Experts of a small language model: 229M tokens.
Below are experts of layer 2 (counted from 0) of a mixture-of-experts language model. Rows are named router (the router's row for the expert), gate (a neuron's input weights, with its number), up (a neuron's input weights, with its number) and show model dimensions 0-127. Each number is 500 + 40 x the weight over its row's rms, rounded and kept within 0 to 999. Numbers have three digits each.
After each expert's rows: "mostly gets" lists some tokens that are sent to it at least half of the time. This comes from a sample of Wikipedia text that the model never trained on.

# expert 12
router:514491513506496495558501515538444473513468519476537452467447434535502511487494514534469516485470529471413485489477396574533513531576529439495489451485539475532558468540499532453499516505543532493589528532413484583498506591507501476501568479504501444449470503444534468449451533467498550591449496474557569495545533464496439465455543491460539469522487497461505489484507473496511621517443
gate0:440430475569523576544478411554531466503510480475477503497548521423487457516470523512466480531457513538502542498466483466474461476531492516541500541514486489451399462533430556501510466553481464460532459452477488530525503416467547428395485518543444462487476500463416473517479513439504512487432491426481409562550554491471493513541490486474509466507516496444472533475426534496556530515528
up0:421457484618507494468486448504527479471505448488498522420498463425504484535488486579507533450457470588535541494504526463474471475509583463535492508543458504490511475452486542461512473479440509524551433448452569560528528516475485499412468497510461499511442499596494505504533467463576486563457525529497453475516498480533450540530484495522513433472504496471535554523479593490499427464433
gate1:469434474569531573460504450463546507514544425533475529530554476490470513483589520484486462524460458532420482488522507464540497443545460460472522516463428516553518583500386511536507470513460537528447516458497447405476494468514497423427514486574479512541504436449528554498436487528529529506509494485515477494559460520485545509439480493423444518498509500448557518536550479476506520506443
up1:492495471517569544451520397446559488557522526527499525489496492466512518451502478507471511434547491431439509474479461416516551472512441443459461433526559488492464512498466497482482502490446521512498472532537497487450480450509545518475494564473583538483488541468496565614478494587436488439502532561529545501549403492464452528448503452478458481520544507515529528443480564480536554476465
mostly gets: " T", " K", " L", " H", " N", "h"

# expert 13
router:568440506462483530440476495523517525467532482544541525483409524537499514514450532444551485505529416506527512495499545491490511446509477574467470490475426503463461498525443467578560474515477465560563532493528475450506519440499480469537560472520583579579487463488473493503521460475468506442409530453515470510576433494519457558467438508426498478545477486513457523491483466473485426566551
gate6:520529463533466472473506577460506477481445509400446477514535480558513527445428576537475553537525474557474461549426481600491578499529570548586449510560499490445540459508443534483459473496547514531487460489439525519472555535500475451510473506562460484533513497484438536548471473484483492457561542513514457490456518509457541459486539492564464532483516469522510438562452447530453467484492
up6:524479451438487556543505496541473426441495532543536510427464532566441447536452506501490563507523454422538484507534474469519516499433518495499503544471497494550510465520530486462544418484507518528455525594548471477496520502457542555538463456446526540468459455386505494563476556410458520441466476443500494539493464494545583508486564463434526509536475491458487544472473521455530527517539
gate7:484443498466440483515538513497541412524500447528455548502495524464458451497533536448479529467502446445554536519478490522525468574630432507453479489506470483493513480459418430475545456543521496494477500422536430555475501502553522443463543467529462470549480528542493491502580500522439577483456538427557468506486512460469492531535556518529501527495444520517485510438540511492464403527531
up7:520546475536479473551407593546576457534461460437470445500463470489457476420448433517521558509486545536529519478469510497534575519504523477481520531529473497569524511528542472501476452498478466492447458578438547515503560567466524499527453514492565503481474464483522455583511442515488479493473439509502560560469512488441532535490553534493493554577556528495485543544571468470562514553506
mostly gets: " of", "ing", " ent", "nd", " at", " •"

# expert 6
router:444526482435566535579449500472488543566465509535495488497502487445528407505411501424497553554533467549494488486489552509563436536441532579461491500524517497445572436462438492505499521516578446508537490480536528480510526461457459493477491460464520475463536424483449618513484515540475557500476527484550541445505494508514473506434476580503481531530533474546477456480490538490526547517467
gate13:533448539472418551446471494536534505536514492521521523462590544514502483557512466461470465443544442513468542520544452522545461500484490470494490475468488522573600447435470482499496456522497512549492584432519498467418458569458473466531467545479549504494496525546472485558512463475467519470522484498487507475487477520437546513462506563470521459528505487570501554458597410585455496494569
up13:516473486437427550448551488513444500428490502525504516512530482499481462411522514510503452603477486523491499446422507492508564483506546542449551422485554468450523451556480556540484497517506439532528472482455489472545560402536597520473497534525493522449545500568499539505593491463523494416491486467479527470493469460524506472530458494504526426522466443503537520470452484479516505580550
gate14:454493482552480460482481475520465505489460393487515449488431485533549466520505486552505517419516530546479499449520491536493546451509468439455524478503491583636488491501513513493550507479489500484474554482487487483456452486541508390466592588542488493552455575482575525529476471511525503505527513524522448495488472500466462453461522497490459578494493562522546485505601533453479462455458
up14:571524498493496475536498473498547579507515533556480456496423523387511501510566511472497450488554462531459490530558437503540551461492492501461503530504415487466466477437481514439486511552443431518529472521476463529506440522478529472431495525510523429521453453488469475480529536528434471481442543483471468488498622544530464546456462430518490469519467482516573526494527520452508559596505
mostly gets: "ess", "ight", "°", " =", "ity", "ion"

# expert 15
router:505525515569460481449518556471486437500463540574415527527509489538461469520620476534500497476456491492542535431482537478456524465476495503469518492514510545541528506493604513487481488518488438502494491534465503447485418526419500468494511453507391506529465542491520541458463519470535491520516431475483518540543508494459556582546478509548501448462451553454481487548507517600462568532435
gate23:519462499496521459466477422513493551469471534544545534535438551397501542509485453464509495517558456540529492538505533518540573502483475484531464496552524545495596485485438452512545555557470436544485407448523512481485517547454501546514533472490526398492478503511430487553516496524494495449474559524454505495547502462494481496434478446463504467455491562514425546541486489615502444464524
up23:467492474494510542588575521472419487542442493429486453449485493513462469421484500498472379503401507508443507509505477477487472427487531505523489517490577424537498454476514569455467470498559534461490509594463455475475505467519483471472464534512487494504445504535522515435529462480472536520542466519487440530511559513513440518528492439462517526579495445473564504500487483429481552557446
gate24:495492515577434508490531465483458488478540455565470528522511482542428494464556526523473444440503524504488518521525510484399481469551574518486510561514483536505533453513468495513497521520505500505447462405572514449537463497507498447464470447499380553566546488499527475444553568454516421524556495463506464444529449538487528512505544498555431503514469448552488514540450437565494494457549
up24:531499488548489495533497480504487533472423543464548414510514479477482503532539420486481517522571533428519586395547492512432482522562523520459507562523533501465459511523474556508541454521502554512522482573457524563485457507423516467475449503537494459495543570479550528464463493513492601494528502516383535457532498513514457492495544514446470511436470494537493455523436545448473565492523
mostly gets: "ed", "r", "l", "ol", "w", "em"

# expert 0
router:491464515523501501516504486554541532546598541526553551472529447512527468504479496553481511463523418533474481476501419611466514454472475449577445500469434503567475511535513540452482519539467524439424521507452534461473497532527534528487434475505466417498529523460493436539516528485572473492555521495462511486506496486472440530485512519572459558442574564536530469449538484500545560446536
gate19:495507514547524440542490461554575530491511514556476462513479554524504450523510512568516551519545527454521549492524520505453497545500451497487467528523480474481509537404517556521479469550516449460423520470535529551463547488513448445516505515456451458383525550537488410454498456470506466547465497520440457542493503511394529413521441529514504461462562585496493565512521488442452512495524
up19:561411452468534543448504513487461555511472489439499535517517424455577488448514424465534504515440499596516544515481489520512511528577502434507496474507565484451463460553464463504540541496528485509547531515581456488526495478457500535454509496542522559516464412507429530507428485472515579460528536508488519579489443481584502462478538520538514561509481495491467457531453499542578501465465
gate20:455517514450538484493494488505462468515435469571482533520470495496432458557574445562471566562526564471504478471524564510489454463490512534497543556529489515514487456447522535547516512590511517502494598405535539525501551462546479460525465455508471504543498460521515535496581443482466515508524426489488531396485493537535566464541516443486485383505501472509444468464522503557502507455519
up20:480500555475506451488546499504503472498551435453550540590489486483389484509498517457532460514530461567497530451473407481504503515499538499517502494492449494465487464481486462564512574553569439593492498497551499481588526459492492461453508440523523478502423476519497563498514492454489562563433509419516523468552576474502546567469484530543531473444468549510573479482514461447479482474511
mostly gets: ",", "'", " as", "),", "ly", " his"

# expert 3
router:526506491501515520463548478575465531500515557497564515519493522404493513469535545373507529502486513450534552490495478467573515521536502498412483472529466442466459482486490492503416384519418521457540519551495485554457512536457551541492514502519506504517498502504460581576521445488494469482550480491466567523458564490496569441507476479517561525433536467523468493585520505460548511491451
gate6:448502498506566549511506484543499472537555501459417531498558437497429593541489456564486465522529450530512459529545519506505571498521499528550446478569542551474542443448508580428475535530527503541546399486407527490493507439517518531504490449488488427435488549517500482456508506433455457469479544510505455490578473547494554476525520528547504488495485461520481530536420493528491557517501
up6:475456471520498437482532510523487537544549462539456485522540512515577470600516563531548530469536553447483459527501489488459479533529482443526518432457521504509521539498505358563510481480400488495504479484473484539459475481542507428538553483467514502527510482489536485492504443480508481539472472494566554496407515440462537475485522527456568540486503503441569400536532484551499459503422
gate7:482441489531490490523505494545524515611533451513487463525534475502491504507438472536518430445509461543467484517486529605417430445498490525497479471586592526469472500503479587468549497498538474480507412501483530491443518537508538434540555440511477458484519427526476469543475524514503487518472533494460508507531517481599491475506540444551499493476565517521468592496425589505541503491498
up7:570514517558469486553494490434478434569550444507465506450462430439514507564474528432532492521500500561504505485546485481442465509567515426560543533507447555487521482494402535447497516448467447547579523520453552545517482552447513510434478508517457536535464543506472502539561543510464540506493487542486488470515458503531508533511561473509489437452469448508497518483579518458496555563419
mostly gets: "o", "a", "i", "ia", "u", "e"

# expert 10
router:460527493535484494478449541474441514577492551519464504492483515483553481476475453391498529509471461554478499542521466530471459492446535520475484499470397433441476554513574505484512497454557522433496478536481514426460468456584488524527557509520512456490427509549491479555545479472583473547427484474530480457534416473507478475504512560421528522527462441452508520564499513518487431543544
gate2:532509475541520398538537446471499483448556499512511449498451497476406465469478420528492515529541568539394436472537527448472494521458525486524550565543550424498474398518479466490530513500535566481494477548554518560541514510553528580501449481493454473475548549514545485455472509468495464530448580464475486443476486423507481476434524467505494508518454513520485479486481566513463498463468
up2:472491486551497468491563473500492479425504480480471503506487560561376469539466449474503524546502499510430458471499502478484512514460452527455513478445420455511506458448482482443501521509513545497558582503471433497505587444483496495435495503516493544541493529558502503433566493415452484525472539544399469441430485490453489486519526502490499526481559480505483535423515498486426459513400
gate3:485476511533451522457521476495509481566572532500435502505452538493426506464505477457558479535562540516576548542543508505513524551471499500469538527512557538505497481461475456462500502452543516492450443463468488623524536488460455541556485528417532474498418507486453455454505526486447482523504488420522497530494538475450502435525510535466496477583520513435538419490421568411499464546494
up3:466504493578553488451517518606468408539498416543537442543548512432516562488486486562530495542597541449453520497528466487487468483461545536486508486479523446533543501476535435544545492515410472514432554571525536566522510436537510496566538509458542500457540449452532523519528556482505444478532489485487527489526505444490509530525492520506559550498504537551554533546475520555536515521471
mostly gets: " in", " (", " on", "==", " from", "==="

# expert 4
router:490539499511556536527500503532485477568449548489483518501501478483526466519535533505469526466481458569452564481423574546437549523522417423474527444528523506564573465473570503396524588509448560524583450508447526514502537493513503527533427569470469537507489502515525506419502547540512444525489496495529478538432513506523475488524487576509463546485546423531463515526490546488513476466462
gate13:470428449544485534517504469539518554506483499434577573556447521433489486552481543445507529488495472561558565531543527520453555504483514495479558492596524554494473510592498498451560500477471489580456471551512494468438478468477585545449557565501494469530454518498448516486508525493418512453471533524441500467475524541530509508505537485601486464565511505568479454505506487494510470485547
up13:489463468475514410497440517528434480460494501503507549469546503507427527514480567534494485456534484513498582530502466447467440483533420489484526459549488497519552479450513482524561499469451440492473469499451519520449566589483518373489512462515561480483493438495419488498519535576399478498482544534569514516493488553498457559498500534489519450503564484534519489566516499516529458574454
gate14:519505504501569488448530506506427544463457536506471456593443541440446512540465529425509482516468513502550467442524507499506556537492493472561494469553548519518516559495532461521477506476481509491514453623562530522429522607566544428538451533452547503544526522490545519469494463460548516517497488473462516540486517512493473464452474453541408502571496466600521528522500511559499531501492
up14:544453511487480549470489514508620506496502481490541533479502524512489460576483464482492505510560443495520549477465488447524437463464555537485497572451486520524509475533479412473448519496575521572491560463472601487535491500551495576503547544488564501496520461542577482495447526499535497484359518488516529519523482476542500530518523478482543519503464596467498400525494478467450507542483
mostly gets: ".", "\"", ").", "\".", " .", "\","

# expert 5
router:535497490540491504474516531438527483433522532539545500550502494559497515494617505565520537479499494521546483485436586470491456473499530506394551530519495499497593501526461487569506454519550500443471525524545454462526550442494552501484528514441496461503534478525453515526565520457431490457523487564546524475414460485499486443446541474478522517504447546537514428536471519416589504551502
gate0:491455527516518469486523464476512525585521461429451514491505540596434536471516499551519486511511509477477491494482441499568526542490490513623528485517602549545425520442482553470489536511510512460506404485508502481466523530464497505465498481550548463516561453533496544467466536488476524502579565549564537531500581458450458450523471535449489496465573530498486559498513434546470467466551
up0:445545514498466491534508469499492555468469526543591506602523610453576464491495480446540546518535503505509477471574530534480505534428493423523451490503515481480500574497509498524536567487466409532517518573552525493514468497466525469465520505506594450425434505481463459509494579517493593481530485450503537535511524484524445540500536524497580530455455480552505442514531503504498486526476
gate1:488490485571498491484477496477472450489471448509516440538485445512523512523498502538495502490525508528488523485457531504448560501524542416483536415519496508491473573581445463469564482406506502552501399536518493545419469554414568402478493450460459472468491499467495443516501493506485491563537510555401550492549554482527573525448467489489513495535561453488549519509425535522503493473479
up1:570514530527487471486477515528513487613493463463444439514521521486513467513442476490424542507595565568495405557462474508528504508499439471440462466477425549459513531565497520543548500453504539477521498493514501512484448558463479486592443492487535483464508505505447510542476497535449512546477472496557510520616537479535536467480461524550470504484472435556503588499521461539477471463455
mostly gets: "er", "or", "on", "is", "ur", "al"

# expert 8
router:493569502486484515571502489414511544466584521521481515508488459585544520492539497592445467501529520528500582486527594462543516486496496532560526485481440479540533451434462497521568559523448489522458516525429457546528498449521462512497501507482566530484520484454450486560469512499482533423468538490483520365486460491508486504567507427504520526499584453497473483513507545458466546502532
gate10:499432467494523498481483493520530560486522508581486484521440496478535453518552515539561460514466526503508586456543489455471505519450508474553479504571498486535430417486526479470477473450521522593557563534494537518516562430543494466437493449541467425475448540526550495565497513514537442461520506533492504492479524455530461515522511415567527619504445503441517509530495539472537429550528
up10:488506456541518451552517466477546616485560451499511448543518500458477539490422506534485396540586544461545491547463567488510516536521506554506519434503491500591480519488502533515487523571494443535488535525476473499506497492474564464480444464540507441473488547480538447549573520481440502463461534512400550462521498507500496544497557531467525434499508451539460553495459517522500538585460
gate11:531501461564419502487515520461442492517526408426485462508442517469515560449455502542540488536524518484520497465509443521495541509494447454444530436391497488551543520472495519437465501400515502464492521457474482533436482443475443467531464512484521495480462489489487521560490516477449520568576478513496447546465532534393505557543456474474436578552548464450523503474472510551535522510519
up11:486565463449505498458498498442504524477519595571473451477494512513499557487506460534524434495507560456432512513453522448554560500583457482489496415598451461497497521438446553513538550495496485548464455494528470465516497522545451539573509540517469503499581478527488525493587468484531480464451549523507422464468533448531484495525455448479492433458481472554536440545514524469473569517517
mostly gets: "|", "-", " d", " \"", " st", " I"

# expert 2
router:471552475563531480475475505549483478481512471480510445472527496373501499509522484570465497466455604494492525471478430550536464563535509515472498452529546537508518496550415527536521480468505521541495534471523479519481458563539489574466446484451455520551558493547483523582487551564593527548493465540507530495408541501475530499407467562529440523453527477529473499454525516501501446473515
gate23:541427558523479554480561447555563506482517459536471496530508482419487521537472514496545480538476558472528508439527481557554488598512517514573431506499536498504525534491470461448484508460533514557475489498519490480492470533467524459573528489560555408518470491443574480512450431487453552478537493437502470540522534504439511474520479527576462505493549537558557495507504436539510519618491
up23:529532468473545510512454496448563542476519497517485484488507467529463471462480541550452426516520516452520540430587542449501524455439491420480546520455515518486459500458470520493499504472468599585491514510482494534541526488532573593521403538504533423468468505507493444474500474508436448526465523464460504417463521510511455556490490470551481511454492473462534477407452555414470489519514
gate24:508499483440511555416434493546451526458442447485546511455555452464535460469483454531514563527535469463458529445438506445512469412521516487426485455509442536488571511550518550468521499550535461454476456508449578501556513466518565486547464554516552444525493442569554475536545472507517505500502558511521466465469451448469508566470518463554466533493487504535483507510481527571558488457559
up24:553498485452560561557563598533494507531502423527585540490537477482540407497512470496462520559479462510508509474472542474513533449461503431524511485446483489532533476516475420517533529558540462564551529566525565533530477428498502507491549521633538528499539480519511545514562465576511516483411516538483499525536455511555497535476513523489572477507476520530486541452523516552501529499479
mostly gets: " one", " film", "018", " two", "000", "ities"

# expert 9
router:504481538520500460468474533447516565520476490500521503510465470502440514513450453453506657480500495497447477545562431441507566436511455528485473521502532499460515435517507535482512450463584481491514475531561457484470584462428520529502565509483515415543434484568479556424599473497515481499548498515524464483489442443523490470544486467471527530517533440501475473477498502482439487466546
gate0:560507531471496485460466469467470504455480490496510494532507475559465547471506500480502466507491523485511508578529469464541534493486481453450561553439473465445449490461493583520496479416512501439530506474530511527532476555500545475455456555497572461509456471483460453496502446612354476510538518509404524521500529408429460574562474510469532517574489482515501525495498492422493528510516
up0:492461456498519523512471528537507614503537486490542494523457542534408470537491529522485465478494508519478546421473494571534461503450491468508500518501485573566506428553516484438540533482392486541437514506543543527492504555510537603476494506519524535575497485541511442458489457521483494528441566593505530478468469500465492405459564522530449442509528456481500431533524545495536462515509
gate1:551549506363460511537536516518475464409527515537513518485474543517527463560432452510565449550476503508542527501525520511441513489548471523484571457477502521491486554512444463532498506549545494484508572548507528506445435573536477523559567542464501508524528475511488510433477476506503434535444542474511431498493499408477465454536473546509554473541464470452524511561495550454540506465588
up1:442435541474546449507562521520520379504439475519457494475516458535512563452488509484502589511521478425434502563509542516507511490499570542532504443484483497560478474570539506533531488481541498450528426479503505478411491431473558469468483462492480483522455496460550455584542490425434519536560455547514490529485491545567489534494476472498490572543515459471465524451551531445487480502476
mostly gets: " |", ":", ")", ";", " at", " –"

# expert 1
router:470484521534568511569554553462507493477537451524476502485484496506472429520557450498521447517482454541526448550478559495546449479448547540550497409519522424442460526497575500455525563496538502492453477494414478452481558581436451518498511516493486524478573505517503526473496452556506559572533488544425469501475567479482457531539539502492493493545486570505515457484413538452469537528446
gate6:467501445497541523511552475455514558418516519442523494503453456444469455451532524555452484474542522461576502420471524472539541496527551459506514487603504485497482450520550555421518493485477562487527592448457524496526481543526610506510547510515471527518549500473483538400512466481530470447500528596510547514505572564502487494459516461487452494493454573489522511466481508557483477465534
up6:586473518466474425491479581492501446574466554527542484488570460522514433464460568497461461579513473530466444480529546467548540544530548517475519521540500518512530469535525503515484442479468473502543426521525499521428528535432446547521506527461465408445513552495479492550509442526433468447507502473543531514452433523504454493476482545480469500491569512435492455493529514545537591460546
gate7:460500485482483511506566488514535431461444472466447530536522485527453491521435528488525546521492493497470521501455460532440464512520479589468474483451441570508472490481449457443501542479467554533451547405473525478496508527433423489477505455514412579415514493576485491439484468490585519444512501503509474484537479436474534491585509540484522553532506516539493536577485520593485550463476
up7:476571440466468452529549502443498526513515517459462540537513535513495494454539522452507469567541485513475510515509525522609450494569492457575518515485349476514524431503465487515490507519517509514509459456580461503490549436493501486501476523474519470592542468486484448532487514506528559481536507502544450478531514530430475423522470533445479471560446525467504456526583524437531546575521
mostly gets: "t", "g", "th", "p", "b", "at"

# expert 11
router:488463517477526497495529504475496516547523448546513509504485509478528493501407503489518473490502435452503473529499482363459549536510514476575494462495486547500463466395456445442530515544551479495538536503562461528491558567545559477484398569501493540503472508548512470419431581417553427442526464470546545499504521538537485538490467551527468527500502458517527503515474478504447527525450
gate12:467474508535501447502426442544517605538506544516460472520520462510450461444442486464492477496490490570484561507478474396499444479557573492521379519562504573574490467442407515483509483450456529479512504475508553484531480478495488489500529469432506489536473501510439540519567547536470483466503570571410529449511440462460496481506542522493510482520486529494528541540534501481503492549468
up12:449444563551496523484465570462477448511479580561534506545503491451498490489497479571522480476436491504464539533460480473502467515478518464438439489543518445586497437472426476541507529468525476516511545493476502427470491459504543528513488417475507485507485502561427425446529584562492493494513565586435536481541484508495520485510535482520533479604474519469525565532494503449489436553559
gate13:517518512539523570495519523553542528548508535445526443504554456466529508524469515578543438454482459490578529511552490503473513482449576500451472520463508453430487492591469522476574538522488526523507539441568553474453462544479475469453505561567465469445452515497457479502497440472551563518483566505484503509500490509539489521531475486489561459504477512512555551498517561370573543553498
up13:519520514463531502520610523448458521450464451485469514535470495505490490465484445462561524503537495484484449522540465479535481453480506470510520517612414547610456507489518516464472462506558491510517498602445500497581472500547466513526505506441483528606501538446517588545454569569446473469480492496465513492493477461520493450514510492501511519552521443490448475486532535565477412495531
mostly gets: "\n", " ", "2", "3", "\n\n", "5"

# expert 14
router:497518489549467512497515513456586462552449487449509488472518487433533434517424522527534497511543500541413448400542495488438533469550487450525515538469527442501539517458601521547446563477445595488596483485555548525439482533459527495528512477457525494491494502466499453566522497497505520473553513512460530535456549536481476418401453510513524517500491463531492499468509466527506431521515
gate10:463495481542452516520487553548475518567534457535508494547552496409468515474481436472527476526561508513532488506536491462427492501523515531504559561505563534486493475494507513491459425533566495454442547478542492577486462491471463524407404440488495504515444512514402475517520478518454463492425523487473454465591466407479535530527518428489530494519526538418463445463486486519525511486440
up10:476518516500510516491580470499466502487469503459504454397466458551473578487555455497528576500442370488493549510481457514583493484556484466488480441507542450481531553444471519472454514511440512456546422441495526480482532514517543521485509515562571524434457546534570500465515537481534524426535526497561454496427516453472467508550502512463538485536474532513526476524535508516556510562562
gate11:510502520428590567586475533478483499511471543558446440519497458559529545523471454571509451556536510512447515579613530493517517512495474549497431559473526473472548479458459545499487444496526508495555448476517478432501504481501485515496487557478504486415505503512496475554484465575384436419530470517454493472488531521511502530476519470525525447544517486461513484480569506448446496459490
up11:480454480560527448444459573520478503487568499525533466499544499527446454484478473495580468514529512537474537481447462525474461419538486468489515492530486544447492580501516509489460495588499479496563452477477553426507447572504570470536528542517495513512468432435530535553522577468556509643503536515491467567466537464485479486516502552472493531482471458501500467435536471444552492449508
mostly gets: " was", " and", " with", " to", " is", " a"

# expert 7
router:526627534473490451451519463522516476576497500453500520495491509584486552545488509556523460432521521516463526468505501463416535484479494586549503502457507529512449516506512500510495551455465551550430541501471521485546530514599557491453618468471537550538474492471508503477478500475497462555531550432506488473554586527515476465547467480418535491527531544483495576515498491476430462485507
gate33:500485486522510474559494475508538508438524495511492494534505529564474462611428478525487538485551553562485453492482459530460482448551495487563514460469479468511521525451591443503477526489464498472467492441550463553478494484563501492557489500540509465533450415504565489518585481420527541471586509493496532445422414519493501444417586527498433525491485482532519476510485442513565517497501
up33:534514421530539469505599496461481536508553537501521473571521490486510474432496494478501519535533598571486517557529544508505486475526503535511490420524473540498469593490521509433550504532544473504466452486532570511553532471454556522494494470493572485509506439529590457482551518470501482476563535488524516520494511477452487484565459443530496528497482588502573449491528500479538505595390
gate34:550511443492526502545455445440458528496513557478459424550461446464547509461509423443547415546574431528496520559483526480419507430487468535512470471556506453435463466500501432496464499446491458503506497573456467551506491546550525515534479492509518503509502534527500445486537482454429514501486448493436499498461494497593516515529432484533450511494457426468548446522534513477436539555535
up34:503451538454449558483545435450447505540494502528441553513491558466511505483534506487484509456508543440522603552426531511476504466573481503487493547510524487535460402511528541447521467411458499458506519422467561487504458459459531536532528503525490465546530527484469460495482506519490488526538448488396521466449511505483579502539528564518519502508567512517440574457496560478573489540431
mostly gets: " C", " the", " B", " H", "1", "A"